Experts of a small language model.
Size: 9 layers, vocabulary 8192.
Below are experts of layer 6 (counted from 0) of a mixture-of-experts language model. Rows are named router (the router's row for the expert), gate (a neuron's input weights, with its number), up (a neuron's input weights, with its number), down (a neuron's output weights, with its number) and show model dimensions 0-159. Each number is 500 + 40 x the weight over its row's rms, rounded and kept within 0 to 999. Numbers have three digits each.
After each expert's rows: a language model's description of what the expert responds to; "comes before" lists some tokens at least twice as common just after its tokens as in all text. This comes from a sample of Wikipedia text that the model never trained on. Tokens count by the router's weight.

# expert 31
router:463546549456541507455589485484529516452529429532473537486532584505561533474501505461506531498508479485462480434528432540513566476515536486456512506529503468562537547485526499561528570498449472520492482523453571501525525499481538436481468463421490516514457524573470481448510515492563434561444487467563445529432496440500556520465492554466456562446469496563553552531501522487512547499541470479536517494493398545511424455557505509474467419565502523566451456514466479518455474521528443
gate0:539558454492538522450488486502497509499473420577491520473488517457463531445426471445528562462513508514519518519484524518534453485575513527513511479505591441568466543459488505537552550514492440491490544521526465489494591486531488520446461521437525493516518493604460482428575497462561533556449450405502457564532519475488526524404472572550535542439494483543547456514468540524470541544482528528560493539466521500505503474575507497485488468438458508455506452568448455485489521531548544
up0:500530463473523435531511558518566461584551462494470545501498506498505456514518529523523532530442505544536477566465441490499510529489510476494537481464468517521493460422513453475533441510524452515483455490554538447514524540537518484563508483554453454434500499460495470549499478562470502484492413557541508514543435535498503542477493547457462587444578426541480454466559463508437445501381542542474529431507515479503445428603572480463471558513498452557455536466503467481491520483514529
down0:441477435511495425492486524475462495538543437505486475411490501495459526493478480469532477502551517524464436500528471514499553486558576537491539458487434517456490502464498456499514575514565449556479498486534456534511464462543465562522535492417529531576471479558478505551510524469447555447466459484490482517503593493493475567503506525549527439538569460522505467483425561565536472465450562480479475525453545565501489513499513514452523411505507486507505504513532520535498370618494515
gate1:487505530475516483486523484521495556494553461516494471491491592471556508523525475510507596528520529501503495479501477570474536453503485482461532516511475487471438525473538451516523535532513502501486549521492500485494563551566459469443464489423521511493447483593485563446547509542509519504476545471391433485476474443500592483523558476469456552465566496571503529561510444440516537495546555513499556474554514562540453378477512563478445456522537527534481400450488446510451521528509441
up1:502496506532521486530557499452496412507580480430473552547535546555529411527541490507504530520550474508499466442498424496544512483493560456491490515437481484487551459459544537447519574516450506506495496492495512475470572540478523517506468477522534547496502476483531518531515488514523427454517532503513463500544430488605532479529545470465558548516390485517488496584514502513400513531501541563437589452524458433458435491572498522462510465460517438543438540523519496490506485449495420
down1:492504535508578511512541479511503494477572548541499441547466457519567451472439491558481545538465484455500523503493487479487456487412509507498520524508498501566488525417516531498495428469493521503536500480529573475536380557516497399507510526502483470474446603542514436382453469459540499555497552499536521508450521505536506461512467452482492518438572483465554572464534444507471483571464484571529530545509511539518473507517504470488474574538503511494505452431502483549476523401521536
gate2:472530440480529559492470521498496444514603568542525501523442454479557506530469524454526517582506463470463543455468486515528554488532552485539455480498506459503493450440483516574563500461500491532485518517439486544563497464496501513489483496491443535465519511486451546416459505464486493494549478445437500560476580486461489467458554540478466540414534517511460516558473508486495479490497418499534470547459427490610434475503575509445463474619489537439520546474469540548480490496566509
up2:493478427513547496427457492461470462513567513492538536484438501560488465491493512473493525482538440522525512399472477511537486537544515484494505502512527517478599430463524538555531508473397466507484556500548506471527525572533520522444479522589513482478488502473484540485467420416545519508542496497587546519564453540586504496501475509484571521459470449485535452471512573500450555486412489536474529495502471523475458464549546461444492547467474535589499480525530499457553605495492493
down2:506507424537504441590440494439443561485519474545512439428549520482482489460492504400524492466514520466486489472529541458438519455531489467456562460550482444533532522509516436549477473507497481498456492482476489458498571509514483510472485501468546432504565424462576576524500562508475543567456469477522472488543488536464488518481527509517497441527495540583513488539478509607578600523530484493437515515510557494465500480561474454550464572439548470527509496440464453502518472525516545
Digits inside numbers
comes before: "0", "3", "4", "1", "7", "2"

# expert 12
router:474529551478571461455547457459510514440560454541464532462553534548529602501500527466508545493535492459474471392540437503508505467523524547484477454517554472506541533510537465537520564507468473498490507533459535521525530485477575479476483472428467494523443530550451428496519523469531501529459463462583453514489526418500537518497431555456478518503493467539556543501441544548584527538579464451524570526461479548544456451544529450495461479548465527526430422544454503530483501537493492
gate0:466531530533525463469547486483563551485595495540498502487531531465539515495500573497540504474512497513469439542517462503492478488533492503429512466479423437562522549454478515560518559477521457517517567492505476545538539474489536472492505405520513481549514515545500496483531516491514500560407520504532479556521507494527524523466424493480498523408436445575560495534502453533494484524503509491502549495494490507530427496499513480416474436495390582572395520494480486459357464499515501
up0:551540539524520473494502518524511461522573473513515460544459485482479483543570518511509500487458542510543515551417535529438426496468440517493551505491410458529489554519462531523491557497546459493537529496485424464475537468554532499527516504509479456546552464527511475528510493493501539565444532557522537544578504507482482509441456497552555463421491456547521444537505490484457516548469556466485498423503522492493454471588517537449496485432420556477408575477481458471402406447467508
down0:490443522534537471462484493482501440451505531525416505517464446515458524525524482512542518515500622506472451551513479494487557511532573466491505466564484559481503534520561488484570556548540543509482536427461508542540515453528497437443432543536482501558462521550485433498545502532492513463546484524540436491496430470631477494467447525461457475510549402504545417509508568479526482491508527441515527498455498449497472410501561472480514505555440499496493511555468533540506451501454459
gate1:469484489484524484421517528511507531487511519466526501471477473473570497448493524469545485468523420491496443536519536527526492494498533525449407499570520500504554563501563483485520546410529557536490425547445515562488433442491528471504474460488468515510442515461449456474566510484496474532453402470493531574498494483532515526494412456525522542552507481478532492497509443558454491544439471509530505513405488509501497588575556501445507480605480499575483492558468545502459587459462469
up1:555531549413423499541472501491514528537501532496476470535485500567481538443475460535475484521560550510512470464521507508478506574553545479542513492480471438538504502534479567623465507475480461476430456472455514528472567491452498495469504516486469564501516479514403473552472519456497504535470520434527424497498492446503572516467569443537509512466431547497419486565474516477498469409520458439544492448481491553531596500473421521499525504409494542523542529520537512566529490515523522
down1:498443448490558504549420564522503437478463503490481497600475468614565470516512487470517480504536526538434539475456431541514472532492451492497536525442454499474503410506507550525464537495491547524531484553454527593485523507474528507491502506422541491581513471532454522459512465504526523478513555491496468502535502526473523501429577485520580479523430521508496501530565579451533533496422501440471541484495524467532469506415529513472507533523439393491478487489464537497448496435571499
gate2:463587514542564488468515405430553534505493477638410589461482499454532525469485506489563519445450498477448480484503451457554519479562527474472522506525548483501479475503527536549478501502403544563432481481444556518505486492470499523530508465493543488523444566530470457540529498471528533490485472456502506500437535416509513499483476617511466546469467461535528466507492520540523512556543453449494510492464493532502556497468522462511448507559490478491454416538449533450437524528501527
up2:426510483538463521547496486413481501505565516517443504487550496511440557481537504561513473538561561439468474469478402469505539438524465506473490513472624508476554462519546524590436460511467546462457536473479501455473446521476481575504524478479485469454491548497478484505415507494473489432497498475507480515480450490492523464507526562523497476509531553489513522458540543519503502535508459482460529516538533472465488427454523552524481558564418502489506395471536560526492454628494548
down2:488511525509480540514536475530449559502508473476469514522493560506523493474439574529559521458570508469476503492458541450472536465461454545525554498542451444544483457513527450483474451541517492523457461546479507433556486491507501455447487485545563498421552497417465450512458549483536418498571477541555437475511557549559529491498549568477528576503466440443534487489489459420494482479509451527547448510490557554450553545498546479510507487440519405429544496457534518497603471489491501
Table cells, noun suffixes
comes before: " | ", ")", " |", "0", ") |", " of the"

# expert 9
router:469539540481555492470551475443531540469545471524465542462524535501539543468457534464525566457513445458451467446550451514505550450544543499468483444549523448565522526463542476544514569527454480534454511560458553521538515462477562475469459470437445543519443532544474445478522528454558475558448446481546438527477523438510535572479449550451446541478475477562546524539456489534532542529553455468547536517464440528536452467562520469468458438554486547547481462535444501514471481534528459
gate0:434534537482502488501542480476518498442507442529458556497557503526471551497458517482552504480510460453447428458544461499539535475513534520451401500504490501554515546471511453535534504456469505523504541535500548457507540476478551510411445468444431571518441607566455491464471563474484478555468473451543468547435525482535529531534455543516464538498529479567537518552464496522446503507557461465490567561436491507528455500471575452439421441543486556471479456517465449527500539523513451
up0:544509590436550520454496549419522484451534541509486537536524555442544480488480464511479505542538551444477536479565518472479551515451526516512509451522559562495502501523474488517555535482453527506516423534440517565532457443473510482494444509538515509467522517544528472499518485531568478479430503456597488578473507478522570431481447528461540474538475447512513486467492465451450612430500489450449491477471570434526464458499465461432424537543581518496478545528530514506511481503448547
down0:504477426503517481508456590576482434464563525500498491519459528535518433613508510491539484564577525483544524535529466468474457501483553542458548522502432454422445548516563512542524503526524476494521551497521480490553443455435497501553534488557530458512501501506519444521426508489504507505568437476555540538500460544513472434500518432471474446511474446467503475402563551528461455509458522481508583457503546486513461531541528436467484570453458491564483460459530510558476471505498498
gate1:486579520488498453454534478500585513501544489541495516496540520512506552469514539457553516509460451508542457431500495546501522463541457437497505445492483482451505500443510437506485585484477427501494533514548507483479535449480499484432493515465521551505445533496441459469550538498537462510455389472497510478495447445436570588466527545504543538453461425584591533520495457571514499546583438452507547542461503566468500493507472498471486417530491534552525461489448447492438501553513509
up1:538411535496478547504518517526493478538575562518496534493408460382511451474466530490496473480445493495505514460547463553556474488492466532488485520448484516543543465496469488462509543475532499478410529512482513528567500477481560526497563535570551497492438515513457436460463568506555414493476457415520523513475499501532527603494502483466532567523498468496529474422510493508393491533553519494566494554475472449532435489452558509532496496550534470539604495515487528479526494429507490
down1:514537467496494528518445470521446505513545481572480545473473463503558509549535548536433485537614533486536489522481521552509538468528473473468495504483516518410507510472536481480557492480417510477500510462485457444407441454499482498476496571505561496496438542538447528503543460519470531550526528529545520556510429517497525426520546539471548520515491463419512457390458531523510476468503455527517541509512565473483451505538546527541475450549414444531484376525478481508512509458580458
gate2:413520474457524523470502500476537558462549501504494504485580552530525476431485481447539560523540503498472493510507430552548548466503469466493445487513567495547571493472547452538580475501501454497464520545448500485589505447508549534476494523450486481544498494514454419469506535472547520515434439500518498562474537461620567480440506489424514447475508523521552504526495513508533505560575463497522506505432442551505482457537523433472445495535449574498502509537454548552478487508521396
up2:490528537537514500532558496445432436456491490525501539477397442508460525569526495533531455553509480443498513477550511496499472483487605543454442566511452457494438551554443525462479530534472518482572463476470508559432512513489480527473504470509500497519415510510453549510547462586441475427525564465549493519436514572410450499588530519556548517532508482530449514426493495534574542460473478537528529526513460479478486512488536476537462507508513478499530507434472493483472425503573495
down2:478480467472483515479542496498504507476486487517594514460533548470492542518474573495517452389435491530481530421472471481470536576421473466468493496457473489521568467545471540524508550517437448528486447498543507470574505507451498506522484521489418530505528561415503538480502427487503463488518544530537512504482505502464539461490570535532511556519583461627517491493497484461486416520480535517528548534531491573537523367491492508559457506499475497485532487595481498521497548483439527
Digits after decimal points
comes before: " | ", "–", " |", "% | ", " (", ") | "

# expert 6
router:474535514470534483436518491434583523486515476589492546468543576480548519491459551468533550493486482481474449443516466564519529484532535506427450481511522458535539502497510486538520551516463428536459530536478514507521561444485552500475459469448458524519459519525488486468560522462543431532477453466518470505485528452475544579459440580476459563488473456607534534563456470531520504535535452467555538531447425478507480460566491482460494436597456534540511451528456502510441503552533487
gate0:453516558464534482510549475455628486451528515488423531540556476512511554496520490463525449505494473478513477438493469540493519435532439528457451495526565494520554556534525478531520502477449538558440547516476517468473499507495537502469423477494372541516514518512462459453514553530495510576514499488520488508465506518526566433502500509441495470516499502489507506531517463515487529436566493429506515550505458503488494454429551525433366459484488542589515410465465508524521463548566472
up0:513472445452471528482535558458577521513518473470445444552549530556517535499526483527478385532510501526482486440473496490497484508473464495447522513487503505499534504466534493587535459550524471519401538484517461523577554511549535549542411516521492483474542503476526466536603563450456505472500482520508462516451468560517467449443458493432558456562502434470517448493501508516468427476609487466500484495537484509412527474507610490492479480517471497550517499549470516470536525554575508
down0:571466511532491539463394479505438496447568465429531489451520562477568560513450445467479548491530460505473545490525537518536441549554483452441532552549476542545491419503537434487607435468500513481502490501537493486451483460558515428566522508543555429516520527522533439505541441472518499464472471451545513500494566576517552486473537474434464517499490502453504493553533490517537488468430456505507537494540468468496526511494538453551410464454455487482492536519572548483505504506520458
gate1:481449489544562524510513489414528490452546536543495528437567466492484535445447515428540462516439403515509526487587402471544491550503550457531480446499526512553437537491512505546532554438493510490502509488498483515467474492448550452470440482489417551518490501542465464403514488490495480510496459473544456498481534508489508571589499478491466572483503517489499559568468492507492551528483510486514499541421463468553444478410445452494525499528390535542471507517519553529486477451531534
up1:482474447531486566462499550502444490472503571530570473473428498477482516419540545458491471501401515543496534474581501489561474519534512435523476473467477540479419552518518524511539489455526515450560567438489469519425407507430498470522448516552502491542556460486463536543552434595501483544541518525445531508495472534509488497555531444549460519506533557473471499569461488478466533511406534552589555513481456529492508544504395512487517505478496489535522530485523508470495507533502544
down1:467487467519504553552507453538504597527522490508487445478521477523489455509553501504545514567510516419536531509542448493454480471459495456522489520482524484509509450462496443504469500548579514538437470498479584534499472476531511522475460499568520507458420438522560468562500508565521464532471485431557563543481489445398513448524501515594469460499552507572550449448469562494522492542487464574497439488532462528524488506517491482456512529494502475475462456508619523528458425426544449
gate2:446592565475501494485485493489536595508533446491519511440516503523516556449538539479525541497499432460508463451583474467534517487522501491566442422573478494532526528473555475533538521470459477520476501505521512519532491468468556470451444534496468557493431541531430447518478517435559490495422430526572456502444493445519580504484477521439509530461495509504541555495468493579455518525520433485493548551433520525503500440520488461379437499533506549525494440543442491493501517525542502
up2:430474479496532505535497486522471530512532601503470552545484576511489480556439492479575496536537456521458501540430464491470477554514575548402465513537517475493508422473517526488514397544494520509547505516488448492522501545449484523500557496440521469530479544520451506497401532465492503555529541508504543549576507514479459575551462521460487570513464392489438494568473534427514515470505449483462551440519512424508491541490503497472432511525459489513527530500498555488503518566583478
down2:491515496507491479499473520639443486570522548529460512498505480503538450526502520558497527521559525471456474490464423502537502458496490531488458609410538564524565531568486448488478533456457506504467504568541540526457504525489510494474529510599471512493506493496536529434475553504522499417476453513500501436468520491539406516518476475461488482497578578489438466561461548531466552472513436532567525509432532503483486524465539487516500432502500451484519513458522509453539530395448464
Numbers in data
comes before: ".", "′", " | ", "% | ", "°", " |"

# expert 10
router:487550543467514454476582445462554544459515429596494566466538576498559547484490504412502519468518467483487485454538453534515524464561524505463459486528567455556512554517537474559517515508447456523486543527449523510517548446499508475451417467447512496502458514572498486497517518479579498531490438480528466525493528412477545544454476590454433557471439476599550537523473464533579532511561468434544514505468495533529483467551498467488480453523496543518491445527467472479502510519513507
gate0:537612585472558503447510459546481506504585507561546512473424502415497494453492446514529537508503491499486448496526484530467487484561499408565474481460445486532536527478509498468589507472478531495467424479542540596456498530482510499480451541516438463524474506507450494408472526443540490470496495517518453485477547459545537616505553527493537473483517482544497530507502438572489557474445525515505596488506493428521472535473444459479432491532446508541523517457543534499496517457520507
up0:478536491477548478494500472497518461461432481597506495527497487442554531476460477591505522522522494493516504492466590491454524514562493454515502449458557457451426591512443491520565516528516443464458477509551525546454508464538453516524496518504465539508463464521426569522566496518362535564513527466498538487439474503501444495490466530501522501412458387554563449514502499533519474505495522450421522523476490541471479515506523537504513517422532497512514596527534504484500466471447560
down0:532508477442530542479460594532548453506520488502487531517443477492502471481529503514503478536510520528489528522533558465578466515561556429444449530416478545565472523432440579462507412624439518508478476559509522525467487411498485429444533540492489479462441484592498514492483494517476529531493569458551557509529510527492536472483395497528553515497520550497504501463505468500522533517502437533452439466549521487483447529550470447420512474461523484469485530431500492480513496509482568
gate1:541555527441546535503558473515478491438536493556485480509521483500459479425435511456499508534512519466484489519548483529548519514546500516505456464577467450536535558429461530577481531458475479523500516521453563517491517432475564463468491431473485544574425532473476506425508513495500488432462487423498505483460499541449507571519468504566496562534452467531476499501480505550514556542558476514529578583478499457495455516632461445489528425546493551504518466563465535483465522537506428
up1:508485509573514503442480512487536466535533433536481532475477482504487565520541509476499455568464474460516555530476556513455520483492488538442443460546508501517479482532541468508502542555523467501446490481534476447511605637517482537503505492521475462498484511452508496479494492548434525478470553501496514494567493439459517480516444589552622493504459510518574462473497518554465562485398506481465490492554525429375524506489613493496475458533526510526513443526486498465551511548496480
down1:515516516514490529508505586484517376505567503490463476554558490466530472519433490477507511475439449598495524513523508453477564538531503471504497444517497559554509547528526496472419449487469478508373468526479509503466455518498531557500531548462502553537532496544545476438512515444513494436433471513536446502540520522574568463532502547427446525503534496545446445511507504483474467522419469506616474542467508514517549501465520570501464409493547493465539493450480479481552519503478498
gate2:452522566472523503469498459465513517480510546513467473499512515490479530463499579482519543434517412491521500504586498515510543446521524504515466482549584475490516554524461524561516533489450492497505566520500522480471536503475503518423502457556475503510511480452501442479486478469542509512484500473538478436385528495590412525553454507486482502589516429498515597591470487528441554486539433481462526608487570476462514486491477465422449516453483554532498518588576499498501486523455507
up2:546487510502494508480533507462527443453567477464469543530472435483452580493494463536537476523480492533523506440464480508526605538476466513591533439514435513423446502550479539559496555535513508478481491500497443520456478464499508603555519508433410509548508461527452519501534540480513580514504541497530504457515460540459541520482557558529464495475560440525555514533576465505461500507589507446454532483464505585492490458525550527524451571487480564499538583512455523500487488486424529
down2:509470498454530478484490547527518507443517495481484532583498463574433497401521512474527493513524529469553503546454565461563506541475502516500620540558476530525436550412456467475505436555548423567474443486484489532592537500475525465492546502498425507521521488531459520467463400489528499532493554491506505500484440475542550527478501493483551497502439475437600485519488465535506476467508503474410460454512514568457518509520533495443488530492491438498468514424473493582559506495479504
Digits in numbers
comes before: " | ", "–", ")", " |", "; ", ","

# expert 33
router:436525555451533482460571457454528554481536483540471547471524531496528567474444528459553567486487439442451451429550448512556535449543564492485435443534528466531540514495523474516518556513461500541488508540458569501524533475460555475424432472463467535523447544537490481466520543473521486574447451475521432544480571454513546538487461569466473520502488463568542543548454512540530535492539485476551542541480473539541470448534507480455452432574487537548484440526462487515491484509506447
gate2:487497477468503502466583499532543544460478451530447471515501502588537531462401523496559525512451484497511524605555504528510561530586502500533451503503541479475596491550490472460540482498520450472458444518566554504509473484542514474523460526403480453516463481518407512517552499453477449468531465490452491464452534504556487564456546524560487512496504448508565567527481486488487551464528496466523488548491482522480439449475544485573515446440456478432560504459463505598499479457456517
up2:512556523494445443505475486558473589534544463510496497486504486525456555442541512476470501457559459515450520540566518440478465506491546437505466534519522514566528454512511498547498504477463456534512477441529573537548523475545527503497580508585464552517541487542553553465508552500515546449488511497515484419446507465504478556567489481471511513522569491504417514398423412471447499495456508519502531545571508471482503478480497544478462489509573524461510520445543453553477512365473489
down2:508512531491503489544500445538516427511488493541520515551504534491495454478468494511483567554432484538482501559497527481488489464533510498490498543521589531486535516509467488464515511518540462572553525548451500484563520544516457554541531523468490545515445509586537515547468508521481498447541531491446528432401510496452514532522441554467547454519468583500545469514450450605491418512474478431499467545441546402493488468525534478567516482491486413438524432489457467498536472485380497
gate3:468553555487512553478534475548563540483537486517505556452552561477552503455474519447502508440510461475458511486539469554553543478544485454513434438565531454544475554435487491507478502496456505550476561507480522496483539437418501535460472493432473499545515528504475483486560558493564480553434425449519478502500505465513504583464459494525497539474464444497540559485499476562542552556548464426528611501512450504535503480490523425471463422509460540546497519537463502545484466536603505
up3:473560488551501529462407477503546599468530470546440531486436505518548525462510483497493454537503475436481515492504499503517472487448520490516481525473513491376475423534496476465524487495530463555472504514510431513499492493543574554529533502549432441535459447519525594515486473526492486580517505520486491539496563498602472472493500443453486421540522466481421515453461463520510467457556479534534554508529459483492532386546519522481562558441519463497466558515531562567483515517541477
down3:475512482511524509486523462493523490518492522562551507508425548532490515551474509384493558573462472462467552496503593492470503490517516539488431466528540495534441524509528507529530524500471475552445534448570437446521497526568447498497538500515502500387525498480494482492425574537459510533436445487509416566536508472474511445465434514500503483464601492536493429481417517498512498475556498513519490567490478368475472488591487474523499557493559502540550505491504514528487518511441499
gate4:504547466467657471502516443540511545474463487544546547499485477507483475457468486505565459515540497499434464556437500484519502530518541422497512438499506474494449563411546448445487445498477523485469481528499614621564546550451591489484489514501473552455506526526441555509490536482529474530539411517506451541467492420501513493465529456536452514500491440528484514536486483499542537469505470480446523508453528453524518479554490503457492512541486523521491482485523517575436465516535443
up4:454517455409443558488579540553535543516474507486514543498492502458527552458477551503464495465447611503490527556534536518539476488517544427525540512415451537540523512503473466499498484522479462505438612504521392475549495514490504405517579496450578492455488497516458425478548479556515467497505489520476503504513504568512473541471530527512512560509520451517539513523470492459556495521464523432513433573445493487466512540476472488476441480469419447471518506474518596512518488556533488
down4:426457567471446507509472537492549491481478501436429437509565525497564475530427512445476505506553521434595509501518511573515498552473506473448530502448558539497473466539498503542541452553563528489548454495494509489591460579490520452513503495543486476533544438451530482503532492493459499509509508517430553536480486544500551509482576478528509475551466435376461474448544566533521551478469507560514557507535433453551492523491453467473435507454452479464457499510557501497499451547505541
Table cell boundaries
comes before: "\n", "1", "2", "3", "| ", "4"

# expert 13
router:462535570472546468461543457453540527471539490542464546452546540499540544467458542457515542461507456478465475453552448511535545475538542492465459453540539442523518521471529468532523541530462472556456530560453544543535528477459560493457455474445443547540449540534470446487509543445539481547453444455550432542472557436517553556487450541482457545473468480551548548522449488519554555543534470450542552518482442506544477456554501456460469449556470532529446439539460457532473477537527472
gate1:471565512439523495487524492500525500474541509500451505509532580469533556473460496403527564477474450459451505518500449526507492502510509475507470503511561459539561550488527492552468532483441484594540574536512517561538493485494493480434444479477516507518461502529495503529499562469568510478500467386573440531437512477543565482452474504485445506491438440545553517539535424535503510577591501435538513476477439501518420488460484429437415479532476525499449449528470523511473510563499494
up1:489552581469467394513468551470538495477513453442453473517497536470486507543512466483523503486477480436532568522484452505516354484440457571521546532487490543538493437486524544509425502448548528496570494463483510495549474499498532502469492501518546490474507560512512477528477551504552605425533442510493446494453495448498556503557528545436524483554487476501529488491432433447393458449550501501473495514517501531503504479498472478470477516536556549464490512480499471514481561515377511
down1:436498503512394460486520529516491521507477508463511450518592551486530549481483497467527455476508507525520484489531454452557517613425536495508488482522533529465439576531523513504494471498529581470532543506546436485543485416509538535497603458530472496510600472495499450558559479477484502499441541501546569446480405472531525524497485504437521401472484486478490486547521507451473547454553509483456474564472520514455530532419440463471489510489505563485486557525532451571470499512484526
gate2:482506531468518498472562502445493445493539514576407537501479500525528520500440550529500516477512431519513483477523475505520548517532524472436496499480482432497531529483564507547502534534495480545441521566486464564523493488469538476530466458468522552500501540537484429462507525468537481561467424464597506446491515446497540467438522556430513523412418450575569511460510433490526466561536409488446452477491461557490454467505496539433525442563519550536465476499508505475526502506610478
up2:576522458535546512499491498551521529543493499496545509494450509488490464505554500478504526469483539481519593542515485488471567443488523538596477509460533528485513482478490482424549523484509489520473571488536532443551523446497484485452503504517423518509475432472532444456550529515517444538429518472471489618463452495551504515456435453530465505533524393520385472542539521532459541523523530484481563560463454528472477528522418496566398521532453524469556487457494494489480457490444549
down2:571501466560587533514452572469561513479458505505543532490466523551508525430507387542497544525548564541557555500521552518473467451482520473525500487566489452501524517531452472553525493541496473463414559517483464450476506542521559487560444489500507488511498510448449477470529549473471500509473512452474497508411457520554482451506531408476533568482511413475538438523507516497455551480457550529441526505482536523477488485512493401450412494523487555585500469493504484502440511453549500
gate3:541537477501549515476445544544487488455518532536478490466561508523547543492498500524558509461439466443501433516524506523495423497535514509428505486582519478479560521484511549550542569490499483512470487503442491544493562457523517463500516469444490539505500561508520427445478552441519503505501463486586488518484539521536536509504429519432529470442486475570490548532477485581563490546554408428523461530544447585513485530555547408491484474480383516512462434502471532567483444487525513
up3:531530497529487508527497490549524496479534489478466519514488543468540555556554552535453498426410508441542559506491517435469491534451398441514475450510520630442498486469550511517515478508534553483536569473445507474489385512537536466546504542496522463443573470499568513499451526544519491431542490597567556448461535489531436464567531480424444497471504499526469493418571506434506464492513447515489471488547483498452488517479460470491525482475495496465529510484459496506466481451501536
down3:443528496465473509473425471517569455485424499511476472457492541478515511493418517469485524599521524512484411472501514536529535486532470460510477453487515468405510494506457479458507482536527521487499540467436564494485453529501532502540517526568492487548557478448543513549471496630522505513517520525533495503557404470493580453552509461515546514507587465458531483507429454457465520483507591524463539565502447522446554559489462563509518479481569506479432520497578500495536442451498502
Tables and section headings
comes before: "\n", "| ", "\n\n", "|", " | \"", "|  |"

# expert 3
router:470524530467540516447535481455597526434525451538462563479505532503541565494484519446541527472495409461422473428514422500506514476495521508467458467530503450542522551484529467532496551515454510569486519545476565526542558508433547501473420478439476506542440527583481503478523528505509469595453472458558477502473526447495519498513452566495452532521444443541545550533451477541499504528524465477519523522473459500507500488562532464420476435576491593534487439523436497501465505535503469
gate0:523523553455595569449461491500472518466487560505485494426550546442550445520492584462486542483521455525473486477566482489519588560496526511492404479490578487485539459499492504567475472453436509501499552596474583518547463452459513481499465486453486545497513512473511489524506574409509432495453521528532536509430510486501490481512457534437461471492470460547491541526495520504471475462454438500539484529492471524532508443465513454427466503492494543528485598565583530542505551462537508
up0:413519482542499458569457511423475549502530528522489544494541448525458432510534468451488532514509499447385550537523516550503463481474540479551442512465452456440546454474545455462537466543487502491566471447438397488473496520506526540483439508466519442483555484495504523475516540500500535414480458510478454483533536524425521544562513524510487421497555492518528501486536510508500557535465487496471474449543537482523485484464460509488472575531439522562446524522557504580554416533446433
down0:496551439482491494502523553494490512476454482452547448565509499508444510510453549479499444487526505584448437539471494442486502467462592577427525474441474492549445491424580459533514504537517526480512474488439479577489499516551514486489491517463508481497520452477549461539484496472579511461533525510486490413543530532519477464459456559504546531602515454415494526528478462463570469527479505451607487539540485414510509465478590514496528484540485505437547533564469515527530526484457473
gate1:534491532514529474533489486509523477462482503505496532513472487407485633476508498448561465529542547402502475450471443519487517489519502452526459429511528487456550501543567497564584489493540560537476529472484503636446411435470534444486457504545428467514594483490498461566408488436568488473544518553498488496447580469510570513488469538492488495491478505482512549494511553498507498503556473478551522536511519563526503465463529529467533432509489494507497492519435510463526507528502486
up1:396507495589493510511527545462491511518470475501474478459619482475514489468488501449558516554490518455544509516547464503513539489481558576534483452512488443418472456481580534571507558499498509504507526506480430530495532500524557521521526514494416488510528436422449518532535538547592432504501468531551548433536399535508502488464511500487540395510477426461487501551452534476483507510466461542497446464447497534519469498513518479462459538528511553534471506513450543519404482535469482
down1:545465499493440530453517435582480485537482499458583489488540487499474494537492456564491511537486462488455487562478458481474441540457561485473560534489538554434420498501519457503553549447563462494464504468472616433528561524498549460415558536513500438418526519508465559564553509509507472493512495466511474471545507535478532495473519475475573521465475494455465489508591483442488494482562479500559589515526476460459512499522478485549497497455594524514497506518499557524503443427442464
gate2:523475438436525561435469461473558531461540532568431540468469556518555638478479505459532550451484507473421486435504476463483524516531488460500499430540608489471510555466447507551506426522488472518512533535470531451585481492455487446501483515521508484510517500576510502550546487506498509548506418473485514507465495523524518466554462585519507441511460466505551544567524575454581477498567496516477525483509435472550436487482459474438476525529449515500516507490572496506460506516517512
up2:591511531545492453524550569516514450525513487484527481515519443528464430503507474473486488550561528463559493485483433467523406467477519523450528543438445528566542470584558537459541566518577519450491511505489427542432528490515502453503477483580495560505429480414469501446474481499443459446507592467531509521494515583488528484558487524473523518525526514512496460471520461475501534461473509443459535535470503496443476516504515457548531518465492497530505423522405506463577525537531430
down2:551501554520512505513481503473501487467500524456513487462532462511454476501520505543526475531591520541458410456475498533513525474506450457459489567569412507493450540455535500490522545519556482468469556580578504549525525548545490458540497444533488534447463522420442477512476541498564533501504504512513444509488477475492487531598574534422436543502494487504521473440484499442500477518558475507540594518498524554488485456481381505426535456487545485501448427494506519528475492510610544
Numeric separators in tables
comes before: "\n", "1", "2", "0", "6", "5"